Experts of a small language model.
Size: width 128, vocabulary 8192, 14.6M parameters.
Experts: 16 experts in each of 14 layers, 144 SwiGLU neurons an expert, 1 pick a token, a softmax router.
Training: a variant of SOAP for the experts, 407M tokens, 6442 steps.
Below are experts of layer 10 (counted from 0) of a mixture-of-experts language model. Rows are named router (the router's row for the expert), down (a neuron's output weights, with its number) and show model dimensions 0-127. Each number is 128 + 24 x the weight over its row's rms, rounded and kept within 0 to 255. Numbers have three digits each.
Before each expert's rows: a language model's description of what the expert responds to. This comes from a sample of Wikipedia text that the model never trained on.

# expert 7
It responds to: Short lowercase or capitalized word pieces inside foreign or unusual names and rare words, e.g. Süd-de-utsche, Springst-e-en, Ne-ge-v, Be, Pe.
router:154134086136150178106080138158127112147128096144120097134130136110114130112127113140158127140124130151118131151142148089162124095127098094167140133096121111127165150157158157160138112119126123159183086114159137165118158117104088121167119129100148078177143113097124069161148164136110097165092152155114128136135123117143110155123096148134156146114110119134145107136138120098083138137094
down0:123123115129134124117117089102119135173095134113152113105139127157167107140138141135128153089143124091141118118138115078119094150147112098144125122134112156129085128097137150114114149160102078111103104114106109139081115131123142133143122174127117105106153118143113131155095134136112187073117161098141137172161170106137130115146120142118081128176176091111090153086169112147101123116111
down1:114145146170157149134127105146148127115120119174131114125128119115154129101135180145153097161107096092117117119126146154176127134099103088130176107115116122139127085133111064163097129152151118104105131123140140156181108147097104124128138129129118134103152131111134100128137127128108122151118152101199198105104123101162120114099127113163111142144121159092136157143167160127116110129090
down2:156138120102147114070144165129139150161089124124140134151097157130079153166109117138127157129154122102150146159156089127171144106162087111132148146133120120136117121144127109157103156132148126119123116115125138074124106164129164125107148122155121146138143111148121099090131092102146096094117140159086123108156108126152172105168135117105159114121142134123111096084174145134126105107198
down3:165103162090139094160109168117148072122134121112094096145113141166149123130089150093117122136168133118136195125138121164123179174083121138136119114151121152139114138085134092170139161109130104123157154125111136124127099142159100134117120084116106129113137127150127140126096166099158161120166099103139134119159120116105151127130112142120102113114096121150132158109119150149174116094100
down4:147130133082123134131130096127143083048164079137153099146126169119101160159124124162144141170148153173115148142133093119131132119116141176151167109127114135144109119137138142125123115161092113106139162122137117100107133104142134137105081094116150133130148103161119119097141138137099180117111124132123149122135127101166128105126138126124163152141172111100109100115122126168115166094070

# expert 6
It responds to: Stems of common words split before suffixes like -ing, -ed, -ers, such as ass(ist), compet, chang, grabb, farm.
router:113139120106172142128121129153131119154097099130115103166126131172159138163125113118146110108151125127083117105113145109132118119133135150150157122112111086107145081114178149166128081122131158141158104126134065140164130136109148117163097120111149104154109138129105116153164121097099126154142157166100114116094150074133118132128155127085133139169119116188173140130153139101112098119100
down0:118160160104163119140162201148132149129134149136146178154119171118123131124126126165115151097124119167103113160129142146123139138092130116144155139154101107084137144123141125111124116112114134150124083131131139127156140165124150098139133138117126091152091139160117134132095107100131081142074192132134136164134151115095125137099147110080155161149111115167110086115161142114092126155155
down1:121116110149113085131132104123152114120113117151160094135123125145071129153144160141156125188084146077158160094161090140144122154153132125121130144134144146147181109147121138183127119094105171149155128130142121133129190110163136158108102127142162120120133120140128139110154130128145134127094142125064112113114121115139156125151107132126185162083131153146150112141154112122118133082154
down2:177125121126134157119115144149151145173135108119140112135112137147112138122148176104129151107106079093147089143167178141121147128096124131176163147124127117120108103097152133119118128081147128091128137139118096147101147084095101120114162166119114113148169135152090109127103124094105124103148095132127164173144139131087142114137150119126154063105127095124151116146161088153109101126146
down3:151139123148139136127113066124161117164110143129124108127137139151125084116142133127092117170164128079157124162147136105160106108137124111150126126127129121152134098099103133165146101127123117080132101089126151161075146129146102170066137140164050099150149153139106152144095137117110171145150144130157111145137146128129120095109144126132165096147101133122097154141111125116151103093126
down4:106145095113112163107116153167146124123142130126132131146149136133169136123148126094085123113088150108101143123098141098160106093142112117106181095137089119114145117101154154105137124118126146152149115139134140160108173104103147147096116122102159116155167171136118135143141139111098124153116162153167116128119120139142132117115153157072115182070132136116165147132137095109055127133092

# expert 2
It responds to: Leading digits or chunks of numbers, especially years and date ranges in biographies and tables, such as 1 in 1896, 926.
router:140144095101130144124101118115149091104145141133157128143132126165169127145147162135120146125109069095130127094156160129111134149118141117157149157158126118107146132132115133125157132102098133130155137127139130133083114140102085112182102070093177103138090142121166106120099143048079125137118145142106100113147149124097157103116134160125140140114105113145158121165177150131115141153132
down0:134149183106095175142119118139148149111108107117136120114160141104137096079093100087154131134112154142111133082160120122121132120157129160125119086138108090131133126152127124154124154123168107103148116153151083125175128103134142125162119148086120098152151069140132109106108127133128093126107117110151119090152126101115151083158100118121092165126100099166162153174144165134126134128115
down1:152102132130109094135125140115103100106127149171106103158137097120145085160148131142138131090131133123080099107090154115105110134148163165118133149127144162109099150119157174126123119151115118121186132144100150120088172125144111097122152106115108158147139120135108163130064117127112115126147106179106154129129161099078150116092153141115163086140099141131109123131147125144116129185149
down2:155141119136138135120133136161115113086125116096092103117111127140154116150150097130124110172139127131137143151165183150103096099155091162117099182155138166119148109109181129107122091101119149090126110163118148102081149105099129171123136149155097097126125164113151116147137086163135162102128091139148155137120101104132152107113122131140128172118088150128139150091158110115098109119153
down3:145125140090069107148125150098167108159143119112117117118136148167122111128126166108138104123128140130127132112117087152098078169104130161108134135133164130126138100176123113133159102142162100096125160098149147108189131098088145156149120133150102103119150178122131131138109150153120176120085124120167113143106148104126168129109116117112125101125085128116113128135181077163105123128125
down4:163141132062134112138133192118088134107127116114085111168115144142137086097146122078127130088116158101119116134114104117151130103147136161160129131124109116155116141149125140116109144168113102125137116126103105146140084145192124141096139094082110148141156135146130099086149116149119108136124151147128075108175113108106097128128169133097141150128168139126102152090133129137165119145111

# expert 1
It responds to: Wiki heading markers, opening parentheses and field names in infobox lists, e.g. ==See also==, Population (2021), m (1,014 ft), (born.
router:119143094143128127174115104129103106111175104155111131138146143138123121137132112136108080111080089106139144145125120124091136153082123116138149119135151104119136121136173131190153121121088127119132103159143127126141114114127143084185107125084121129166106151104135140157136187159101082138130107149096159128142170146128091118170121158116134170134103114110122135099151132099124143163084
down0:103155125104122182129097115124107113146099099133121157136155133145180122078146119135119112118104100091117143178116162092157139134127115103138144134132145090116148151118173170105162145101116139148104117155165102112150070140124119144145160108130111133166109147109091100140161121147169117163115171109160156142136167106153148133161155153137121135172128132129148122130128088143109112161156
down1:139114125139105133109133118117128108136146103146103136162145148131114100120140074053155136110147147128101110158143121106146120120132128095149114173086151103162111096119134125142119100148069152100123113173152141127118139147135111120115123083085092128128126137159126149089131140125133127091098159135128166171129138102136131128097190167112112118170150146137162158194149110142136135148130
down2:105096190112112069124111160120137129143137116139139161115139109131134096122134104106147111116157145117120118141121105176098126086112133149142132134139121089138123160175180129154149090110139104116134124143114160131122125103107164150159133120124105099145156170114171115142095140112104136117166136159113155110101177127174145089116134180128131109127114135125150141144167139152141091109194
down3:152138124105122112096089133159150133090093105109143100148142139183114160133088098135120108132134147132090128091086134105132132133140104171144134096156117086128140111136141157116169135126124163150099103130152097149128150142142097090128096117130138125151114136143136124121133126139131180147144134170102154138175122078085139073119120153102112146120128166145114106092186096097106118147155
down4:108132139126143167113132121115144140127128115138155110085115163131128122137082096122157145107118151146131149129102108096117151114179118120130134126113113132116127103133118165121101127115112131139126159137106145139162135129124142175112186163083109132133127086116147101149102146108119133110060078165160140139095124087111142135133116105130105151160134175089139103167149186146195132159106

# expert 0
It responds to: Main verbs and verb endings after subjects or auxiliaries in narrative prose, such as released, published, won, began, contributed.
router:118125093114161159148062113140117095094137095111117145147134142177144150177126158146136102163126132108114141153141150130115132121115131134160164140106107143161104100130179144127149087087075117109142139132092099177139105133143100132154103085106157129126097129095141115171110132104120126145155128166091129092114118115169110146126155098125168141097124113145119115096146154133138159123108
down0:119122152121102145160123164103162121156145129122153087132097136113117141127096100115142126134124138119103085138133118146117129187141130123113136093144146132164137071073125125140160127119097088160123106112127138180114092145118145149114131131121118059161108123141150133156115155106132120150106115070109125154125135156095135154145122139098103165165101139103148101140181140073089139139123
down1:172118144133097103086096104114129105126162137150132106102137134124144084115120127084102070159133145160116085130155130168142137163124100141120147102134153168106113112105125149114115085147117122099115139109141139118149133191134154163128154127125136169085147148117124171128119137115145131129103086159141156146139140167128098131095152127124117107135188108087118127156091146099125105141087
down2:123100109146157122122129159111149153148132139092089143137077153122150153184095094083171121155114135107143104109173109152136103150123102165169144100141165069120086086140093155124151138139135150167111125105116126097134109136135154107102124129150149125137160155128124168103115163127102181120142129135172135109132148116151122097109102134145121137111112092117119165131110135163158148124131
down3:177144125190109125126157117101108163121121152085134131112144146143109119101165087112125148158116143155133134145141098117167156148146151183143155134096130100143127162116143126102112172144120127093144145118089115136170101134113140139128092108122132104115121162108107091100139138119101131150106169136107105157116138114116124124169132159167079123108171113104146126125182108136117163074117
down4:101130139154174089118103133108169136137131126161145107145144130166141130162120117167150094113147143125124102172164143117160137088175107142128144122097121132114127145131149126133149143148148136110115148105143163106146147102121125192166118125133119130101133102144123130152123107161141094140095121153151164093112166121160089121070146092114138150130108110143134173110201100129169125156120

# expert 10
It responds to: Pipe cells in sports tables, colons in times, and first syllables of place or person names such as Car, Ar, Or.
router:139117151097138112110108132168147134084131071114140154142146149129129163123124138142138088170152094172118132108116149097121117155089113072130158140139103150159131122154149140130167153139134097132178129096118132139113144135134137103130115146067101110158132135099121125112154141072112121099102142154119082128166137162101101150135118109123132192164101132105106088102148139122136122154117
down0:121173095146135140126111126134087127082092123144134162097060172157129168143164126114135150141125092115150125122120131184109127140145104166108108145078142152147152147097132147116127126128167158101106122115101137123150101116167134149103165123121130152156099132141146084178119137123155107143126147139148123170127136128108114140132121133125106103141140114182179115153156148132106135098076
down1:126106114133106139126122169071106124194130125101106113095123110153130085138091137090120126103112149136125133157100119152100101109182143135133119119168164130117099151144128132118094171131098091101160170120097122152119086124148062127103166079129158140157134123155133147077152112119137147126115118120133144133151109150142159122154130157154121159139102142130109140148162144154143160133137
down2:127104134146120141119122172127163119126131143162129145108129095127081139110148149106115102090078115134123141136053110114114153146139134183157172168114135145146123129105113103126129155132171144116125128162132117107134120184172156144157108161142098110133115122102133134149165070134100132120123150126107128134112108128125078110133139155184125105137146140116161151154135143121087087171147
down3:147087119125164092105134098119134135098118105167106134146119079126124122122106126105119130057164112152152151097114174119124121123123118119112118109116160157135159137137134087132118133156120162190127138133098157156145099124118161127141147124160094149054121179088170157080113144124125131118117135108093138107117130150136129137128113106095117086113094108124160118124142128107166118112101
down4:148137123125144149180146163151106108098154117123123116117127093118135085144078120139116114158141111115121115103140119127104095142104118157104146161116143109081126144142078098109113154152167094144117127114079153091092177128138098109106139142118135144107131141139188137098146100140110180143116126128133162105138098118120137138112137119134107147168112161132125136062086104076096129108120

# expert 5
It responds to: Quantifiers and connectives in running prose, often after in or on, e.g. in some cases, many ways, two occasions, because, that.
router:111149104130122174105109076136176062142143093100149145135145133155158135170112156139094090148147099163135140152161139081140136171119119111129146161135102121145137079102120131134138098107121123111142127124137134172097126116147127112133100104110139138136128162130151121145114170099095155144110146146112141100108121126092111168143149158130140151097119139129108094148149175072082116136108
down0:141136108138151145107147097172168135121126134145107157107133095110090160120085145129137113102137145167098105107157099146114131148149130085131115131107137112117168141104109083090139154106086153147119155143172115134099141128097146072139169169104199132129125162148131126133139106105117114117114112141088127149119155154112155153097115151130096149114082149091089128132103115121115142124096
down1:142124117123142148136121101083154129154093141106104120151146101096113148124152124161114146143158122116166194114144140154107124124090135139106158160131125131131115105151140143135095134159120131167148103110150118117139108127163107090140195110115135105146143162142123105108156140127158116095165097128115123129127075121102146120093168116153176164129121149123131081127198183144118124119151
down2:122130116158089148113125124128102159135127158152155192143121134139159117110135112113108085133133104152126154159101125148119183174137164128134126101120113093107124141108106135087103111077140116071134120124126192160130088129153139153110133155158166118120117127156113101144072165172124148139147133136131171146142136093166112120120114135140112119143105112119131137121098103087151083143124
down3:146106168106083140098112116119138161106111094111214095120118129128087106165119132117147160172114127108121120116139125125147140115101144126096099102169135158104142121130092150121121112143142094137121130116144132127097145119151133133169127141143142088142132151110144132131165141102126162140138125134146142137083108122159116137156161124104093104095114152083122148137206076119106108170138
down4:141137142092118110064122127139103117150151132153134140122137107152147096122107176127138114117104126128100175139095076156132153140125111096135135111131162112102126116108121124117119123139160156114104145130125104195132140122142145180149105117175072147108123149132154146124101144143105141127079116098166123121154120115143141132156171105123100124146084172114098127130067076145115140149110

# expert 13
It responds to: Short consonant pieces at the start of words or right after one, e.g. m-erm-aid, bl-end, b, t, gr, ex, sc.
router:131131121079130168098130095120179148124134143084114106184117126123094132133139123143100098153119121138130175136099151151132105143124099159132144145155123128145114113137140142152088143084114083165156083101151121140111123145090111095128100102093129140132098139140114120140169125115079153099086153143110123114156129134159138146160114099104145135109100094163134085168165156127105141146157
down0:111110131155089106082113096144126077123121136102132143116134144165123137172075167134088148129132144131118146113151174111127124105163153116121073117110096120130110091128126125122140133092179120099119181096139122115097141082134171105118105105137096130097119102139172131107138124097104123136089134123128141163091145099138120112151141122161115133126090133114149126145100133148097103138190
down1:139179160085141127112091119114183119134139173125167148102142098125120106125155118158131133119140186157109132110149125080147091138192122099129124122081122116105152117161129147135136073148110142172138125091160149168107120130120141148148122129110120153093114122126133092108108128117138147110106069098091102091137117145152118088152152131127131163115136107174130119125116115149122143114122
down2:171129116111138126150083143142143118118118121168116110153133106173102133131114126129179143158103117129121136159110165103090112160136126123114134114203158183158133107126135098147123096142181123078127115117165166112110111158115133107114122118124083119143127140107121114102132110150095126134148126117112102071083117127109087113117176119160159135137130178148125124135102122129105125142171
down3:112138107093167124115114132107104081122087133125122141115127140122176126128118097131114121142105130110121127177146128102123106092176143125109140114102137165137106159135106100090149106127142094091137126104139118094111164161120105071112141173118135149150141133148096117112122085098097119115117143147131110133149165111145091081107124153148077145140145152107134160138194091174137117103141
down4:100151128110131148177128088122130100120111125142113152162112101128183152169133126130083134090121115160173149069095125122118126135121108178096114127106123180141104139099133115088132160114152160115166125149121146117107127139164105140138095108163147127135099131156127137094163125114113137129108114134190118130143104079170131113135149094111137140104111143125137163128107182145123146124097

# expert 15
It responds to: First names and initials of people, mostly in tables and author lists, e.g. Daniel, David, J., A., and pieces like Paul-ina.
router:096171124112125111121109078143152128134102115110116153105136137162135118171116161142138093157122074142111173162190135104132142096110090063139147138147113126125144119153147102159129158119123099156142085151148079159155146111117119106146113115108177067183113127106165132132126113119134118152128124128127121086134116122115102133112124151139141141147109152120117131155151136116103148166158
down0:120115118161148147132120149085101183135112169116142111125180107142136135102167144123145110109114122106138098137125167143162133159104147120093108120124119132112098103133149121131117100145105137203145142112106105126137101180123166124142131126106128108163159149141094123123131151120116067112166128152085160124161146176083119159090138137141127146144159115109132124169094091131124111155142
down1:117183119181115142148141126124152148107127160132113099142124085145130106112107145158129115100156128141127107140140169149116115119098137117145128125124119106117101102170192106146138140064146131149118173113094150142153111142090126132152108131133126137202161152101131148170130148111119120142128111146139135117116100109103164077119117154117142101116131083106111104146099099164166124099161
down2:101127127148108103138161156119114112117098145073146137161115107142151088139123144108142167115095132090161125145164087147134089124139110108111122140153134149117126105153146122094117161164155122177066098156190145138121122130135135122118129178132136154113144159134172117139124153115153131139133150140192123129127131169137128167178137108144092136137105099122158148149139128136086097110141
down3:107150076185130120132110107102131123132082132140119168141100140076145144135125119140137125129122121154142149130154125122136140120148092086107129127104118140089136132100124164115174168105123109172152100097157141056148110152131121159158079135162151155130095104118111151096124114176142158101150108129143164158143169093106126163157093138099137118111143106126108108112129138131123147111145
down4:129166118112113123132115139127135126133165145129115146125138103111119089165167162114158148147168157098170086154152107097163123093078091109130118133115143083128159109139092126120136141123146124162107141183122116117133126154148157159115127156115094116138135141100152166118176130117126120135104089146132132108103101109099160115145107120170093108142115139150110125182083105122094159179121

# expert 9
It responds to: First pieces of verbs after a, to, had, would or did not, plus auxiliaries and pronouns, e.g. st-eady, rep-utation, ext-end, would, be.
router:115153149117137151135084088120163089121120126140126171129144185155107176153083127122078121144150145098151113107115151110130096135117126126159142179132137096146164145103110158099157091143118129160163140126130094187139114120118135100143101100130152127159144108127127126135136127117097153142118126123133094125113160098148078154121108125091160144108114100160087107164153145101115089120112
down0:133134111169108142187118135117129125126111142126160093083127103153101120137138091127118103137113129169136109127129112157131177152161127171124112111168135105159156157164144131091138122121163157113125128134126169122163126161155194121070144146145120104141148118166086119079128096123121142117145130099150126149172126136133116101122132092141135156101145126093160154082143128101148100124105
down1:105121111139134131100129129124108110109105143118139103093135136131138099182141114105140081183114140077141156148168117127114168138137096137099108106166126126154128166152129165123126096109080142091085144100125120147115129125082143126107145091099151148136098091131156130131093171164132108112118092112134117136180123146130119151093182101113092148124151132140149119127080109121143124139089
down2:092106109083148137064126105125125164124172100129121123082145140105098101126132161117112099135117129127108121120145117175122181119125152121100125132123128113141135128120076136148117126080135132141150145162109131119139154137094133121121162124122150052079118100141128119134165117145133144144118126139121121146148127150109073119112147160124120131087130131066152132126079181116089170127119
down3:128093106136081125139111132143111154178108124112137136138118085104137136144123094102109126097140133098129107102158143125162139130144116181126135105104133135107165115161142153066155144126102161151099141136091111189154143141046156117125107123099133152101117114132128127151112138126117141140123110163093125170096149116158093184144075133108114142137124129137124113142148120083126123104134
down4:164118109119132104123121123145180134111141128123095129136095143133141115136129128134129146166104130137134098089139140142166130154145079165137137126109129117106100117072168121163143146085199129048111130091090092137107083125124148096130146082121126156127129106145139137142103139108114148167112159093169108138150142142154126109148162119129110100120149087150098132102120109159132130109123

# expert 4
It responds to: Backslashes and capital-letter word starts in LaTeX math and table headers, such as \frac, Comp in Complex or Compilation.
router:103143130095162160177105124133152101098113126113120147129154181141098136118079159182104120131065105145104134162129145121097098142126138107128120125104132116133127137125152126164121125149113134193129120133114104140139159118145139147135136090135148110149096150077143084151160125105143139121119129129112117148167100139120117154104087156117108115143121182154140095118161120078075105120124
down0:124172123101139091107171143160113134117107124165141173138125064123123130127143143136096117121174147129139107117133104112149139098081169149170160161119096137140159120100127127105152104146105097132147136121084182142176097139130134101144135126128119132150125135143146170108128116106085063148123132148109178092130121149120130137125133158119126105089148120118123101130091088127155158123150
down1:135156156115134103152114138100122094119118113113100138130135119151110127114160140111119141135150136113143123128151083139141170141125144107140116138124109151108152121172109111103098169144173119144132140120132161154150115124127160155107139148170124165091090141066207164173137155166158117087123119120176159126063111147123122121138140145099147107093128127091142160102111117137139093132130
down2:157113141087164098125125159109147141141151114133072096155125121147111141090162098154138162105132162076121119144116145087143117083141113147119162127136196118156163141136155117094095136128113103134093125107149155169126140138112108096156167101112114118149123130146084157128104154111121174125093111133088115109130138175135107127155129148126142121100152130119122124156133099074126135145104
down3:120128136114091114134157153149060140113137117119099148134129127139176136126156083109120115142098117142135141134144090118133139105114106077147145172125081110130124108127134127090123157160167141122091119107148138122133163081149153124150090126146167133112131132150098123135108143080140139117076120167167108148107140139105128170101143104121114179084162126110116084092168123131143114154120
down4:149140121158148087143109153123109088130129147098151163129115116102112140100122122079180163124116156119131139108060092163104106123087127198103120119133142109119119134139116121174156060128120144142095103148145137109117119142141126105163129093166106149146145147121135099130148172130152162147136118155120130135088168121165099113142108141144127123152161123070141125119137141127109124136119

# expert 3
It responds to: Line breaks and the list or table markers right after them, especially in infoboxes and lists, e.g. before - Kingdom:, - Born:, | .
router:096174148110174155138117124114148114109151126110132148135147145130148153119151170113128139092164060105121171130126129115102147131152135104170135124115144109177174116148093093114139115118161129094138089165102119140137148110135124098126122075104163133153126132110157117156115146119109153144131131158089133102138149161106095118110121117080128172157120167139101124148148154114103153143080
down0:154156111121104113145123146117115134113131157130122167119161102116103121161145151175156114132164162107093098146119109095172106123122146097124115202146154144168142144162120110130117106149109104112100169133073126128125127140115160123195112136112148139098098142161138151129102132139103084134155144129097115134120086143124129103123131133167095094098163174136138114157126152158096128108130
down1:150134141115105144138117163136131130178119077097099118122129111179106105160134124115114113130104086153112111130142167068147196181105119130122157106107098134111062121127079132126090081139109143129145151128142131138127101174111100087110103129123125143112117133129146137118100147097155109140144146116133122105164109111122124133120126098087118121164137114128098134100139157134166132079133
down2:146139111130103145137119131146112132095123129115097105116151169108084115116155104125100109155110125113111124112145121111095131148115137099173124164164111122164167106158143117087153144100138102094127148147145118124118109131072152167160122077124139095151095143114189177187167130119133187141149139126166103121088100123123123116115106139125150100128137102138133150132124115079107133098136
down3:190113110118099090132134094147092131116127126130109157146156146088127116110094166172161142129136124138163134139133134123134090175130145134159124075137112136104106139083128102136095103163123129151148167108147176144115074139145153134148140133111115155108111124106140088129130145132080108108158078106140123154124136135131131178121154135152116086083155131135161113150108124143080116148121
down4:138118142082124152140135069154135093106144158121152156065096172128116166150142179152122162127117131129139151116133140145153098102116168110167113118149125085116121080110162128153127150143104101135158126148147166115132189136180102121126127139134133171114135114122067131116128137103135123139081153121141120130116135131119139164122110106149160124123135081131182124100121124137131133105108

# expert 14
It responds to: Single capital or lowercase starting letters of names and words after line breaks or quotes, such as R in Richards, V, pr.
router:129135150089143140133100111159128131145092088108095138115147138143102163120126184114087130119129110138094157179130137124118099131104133089176128171166141140131130131105120158148158101068152136154108099180121130133136133123072112088135137134111115113131108159132120106141133127106065150138133134139160131135132100145113130142107128125124163149105107117169144095171164134140123111164074
down0:131156121135126108109132120124118150148083123137129113121142128138172150097113140121127084139126148164086119144147155076075150120123138125133103123145155112120152122149123140133152131173105163110119129104131117129127138154123112106110114097094095140122117146101186115106128143156083172155137151107164138132165142144114150124118122132133098169089147122172149086096053086172112155096139
down1:171150163131135149130141144136161159155143136131144136104137109166180125155123163165129083137100105138148097086099106150131161128116101131140117122147121104150129131112128122122153150124099131129159111124142151139152097127163197169118126147178156148117126127155121128118076165107103140125136111176119141106106087119135152124155165116155157152139080155167162133117103113108080126105119
down2:124089095104123124080123103162136061109162121130129161128127107103173103132123126137125132129132121180118137143136151092151155135139121085165083135134128137116142117144138116120127126147128172104062167106082108176131127132121134135142147139087098184126139145159141148093139125110142128155115147085171128121121140092121166140153109118177144148127115092111138134151113107120145107110165
down3:141116099134117173141087122141147062116131176118135146126119160132153192165145111109116105149130094117107139140110136128160143147185090101162132118110145105103129111121142164121154141093142110114130157122113110147111156121136105108093132106073101126125160127116125142141093108132119172150185116131160168161135121083121145120133128145132166117145161098114112128164156130129085133138096
down4:143140179149149098139168126116103119148118119163180156099112155138092152124135101141124166143104146124162083089143078161066142189124123101117085129093110144124122128130144123119119150147098152112142140106108133129132139180120180122154126119142126127133154101163143129108124103121154125144141101107154144140133146148180163110151127152107140144110080123121109142125164177122107122109124

# expert 8
It responds to: Final pieces of names and places, plus the comma, dash or semicolon after them in lists, such as Bridges, Díaz, Sicily.
router:086179111129141165118096087164184119105132116089128155123129148177124172155096162151118112138125092156135165132150101093115141158143147092137159119125139120164116125131111125120146147091145101117167111142131078146101139105118101086170104117101162111164130109089154114145123171120118138129131127131107123106116154155124149135107148139134159171126115126160151127151114122100106128167095
down0:104129147099121123119092105164133107123144074141120133165125150165099136135146107150120143146159110054106101112159149108141119094135145143134130116106108138169149130156101122093153114102127132104146098141161140137110166099164110133156156128103140107155174121134085108168114140114128138154091146153118144115119113120156142144138147117130102178123123131136144164113206172131104165142110
down1:117144139107146108139167103148094110110164140081141099152120147126120115096130141096099141108112058128086143156138151154162124110101103126122166129170118145089119141103167115155140145179124112111089094113137153098065134129118115158145125134100121141062088140068131141125107156107117106103108128131120131091137105133148113077120116117138110113128154119106148138132151159129120129114129
down2:148110123109105177112134132143143110177093111106115112146135132148119095120140131099124115177087185130133123138108126124180096123110132101126127117120118127096164136128138160138157108130137139105106126146160137102123149134110127163123155136119168080136204136160091086150100121107091082129126160158145094148171161134137161121173149108134119162143160121116134145128155151109126133090120
down3:131107139108134142193086132115101112121135162112122102127075110146102142163080152080111131128107122125131153135126087100107139145135128113151128145130129108147063140113138131110124102142151115131126100109097120148158139138096135150146094124092122112130151122158129143160109160138095105101139121156154151141159068150111145119164140194128076113140120143169132127141139129089170141091140
down4:061140101162122169085102131112131113134191099137148110134153128097106125118147104109126135130108157171131113120130106147131128112169100128157119131129134126166138109089140131174131168109095160132130114138124150124106133126146115165121105158151146133138150143098139165111154097116141139143162129121082139178130079131131120153152087108146153126099115145107200157136071140124147128124127

# expert 11
It responds to: Nouns for people's roles, kinship and places, and word endings that finish them, e.g. archb-ishop, soccer player, father, city, town, government.
router:099183103116139169154140113159136106132149093114127134149141113195150133159143136157109120158106114144131183118150165113113164132124138135159164145152118130136150107133159104145108128093082106125144097118125092163123118072104115106158131114123107104169119102116135080125142156121129151158151121118114097112125099107091132105126116152136177131151115085136106120168154162121101137131087
down0:110149123128106131144158123131154154127169103060104134127125130117125140133142148147146143143125081111150106132199125111183107112090121136121117098198128126099099114136134131063131137116152133120156145105145158137167119150124160067150132110157115078146134141134093131141131070140130132152142107114173086136123137125169090109120115105127114140131127122120116131151114118086142114115133
down1:108105109050093135117137099169126125149134124079110131152133149114151085128100156142118140121116090152126118110146179128138130133101112086140161118119110092065138087122107113127112101172113118119135153143107106146115089119141146164161126148144142079129132121150136136124088137137125121136136107148133101119094133153081130141134164149135133142130117128131057134171110088141175130137111
down2:121088146094136147098125167165118137102137173142168132145108112118129122126119114130114155119158104118135130164113110111130167150111127110147128148138084118202107179165150098130132123149155137133133152093129118154182125100182109098153125131118132117145111117116126125146080130126150128078124129113124134127113136087183123086097098123120109085162162113119127113116191158128131124115141
down3:152114113157127150146113148109128125124096108126095128124088163144123135098110135111118154078124110145090133134159084147140153155120101144139098120188115135168148090184120108126106168138116141141130100073123119080124087129169121147120128094116113176112142123129131082125091102115180125087104132088128107106150161118106114114138111119103112154172138135147125155102124149118136164139138
down4:169105097140138109118144123114119084145133121142086120119099111125144108144131124127131192133162175098058109091130105107165119153130107097165090122079169128140150131103090155150138111140127149145137138146128138107131095106142151151133100176108134137140101100146145147135118109158094113091115158130127131135142117109122149155142194145137137138121099145109164188137113134150100137152120

# expert 12
It responds to: Spaced pipe separators, digits and dashes between numeric cells in statistics, results and census tables, such as 0, %, 6–3.
router:139151077117176136137120132144146126120156110131160109116135175162090161191138159148154124102134117124121124142149115111111126180096136107129137136168114102150158113107120143170112124131116048125140112136145064119100122129095121133148104114146118085123120148095139109129122164075134150128115141138084149134109133117131107114155138162156160133117114160126109123109151148131071142140103
down0:128128140123192085162087127096152165171114123100154150110167146134159173122130119141127148090138123083135153131130126089092162076106106156103157149126117151175150129126170118132171143134100118088165138148169158137114144104137117130149116139167179094111160135122122150126114131105120152154112129132172112107142128086114119098132123106156119140098128103113150118103147115122128131142112
down1:166119105155100122102195128159096160127166124103145139101130089105095148157107145115136138142122153111114111103148150126134087105137114140142181142147143091134124119124127161140104128130174131150131089128156161180123110128142119131157146164119145148107107150142152081150107103092150098168099086129098183097142154146149130092106141134123096123151135115131094126124100146147085131117128
down2:098147113178129103126120116108140097117102096132136115099132152108155139161151149157146132146171116150159102098137129144162149137140134135105117136118138175138107158138125113148105129129145163124113158116100105117095137152162079177171164148202157119123115116120112111115146097108148160100181140114168084148157123086124136126152131122093165120124135117121111125073112139158155128140147
down3:178153146114143097116152132123168106144093134098143124151120105125205131131127121148146143129151107107101127112124142127158168089106099151131120160089169097106154097120100150087118140110126155147109147109145106128115105130105132105151121128128134126137137138124165140097204099127134136129118140140122111143093145132176112116183109091130110189162141143093102144116087138114141133101130
down4:164137157132132128105154108162119112127119159172139134121181125100107137122075119112154125086133097132113151159114117166107130185090129121110136136168095142111113159151123122093112152129150134160128154106100158136140141099112154136134150110128114168102161109159136143169141077098132137101102113123143145097102114159127126084138176112128170152144126153130094106131113164078164129109112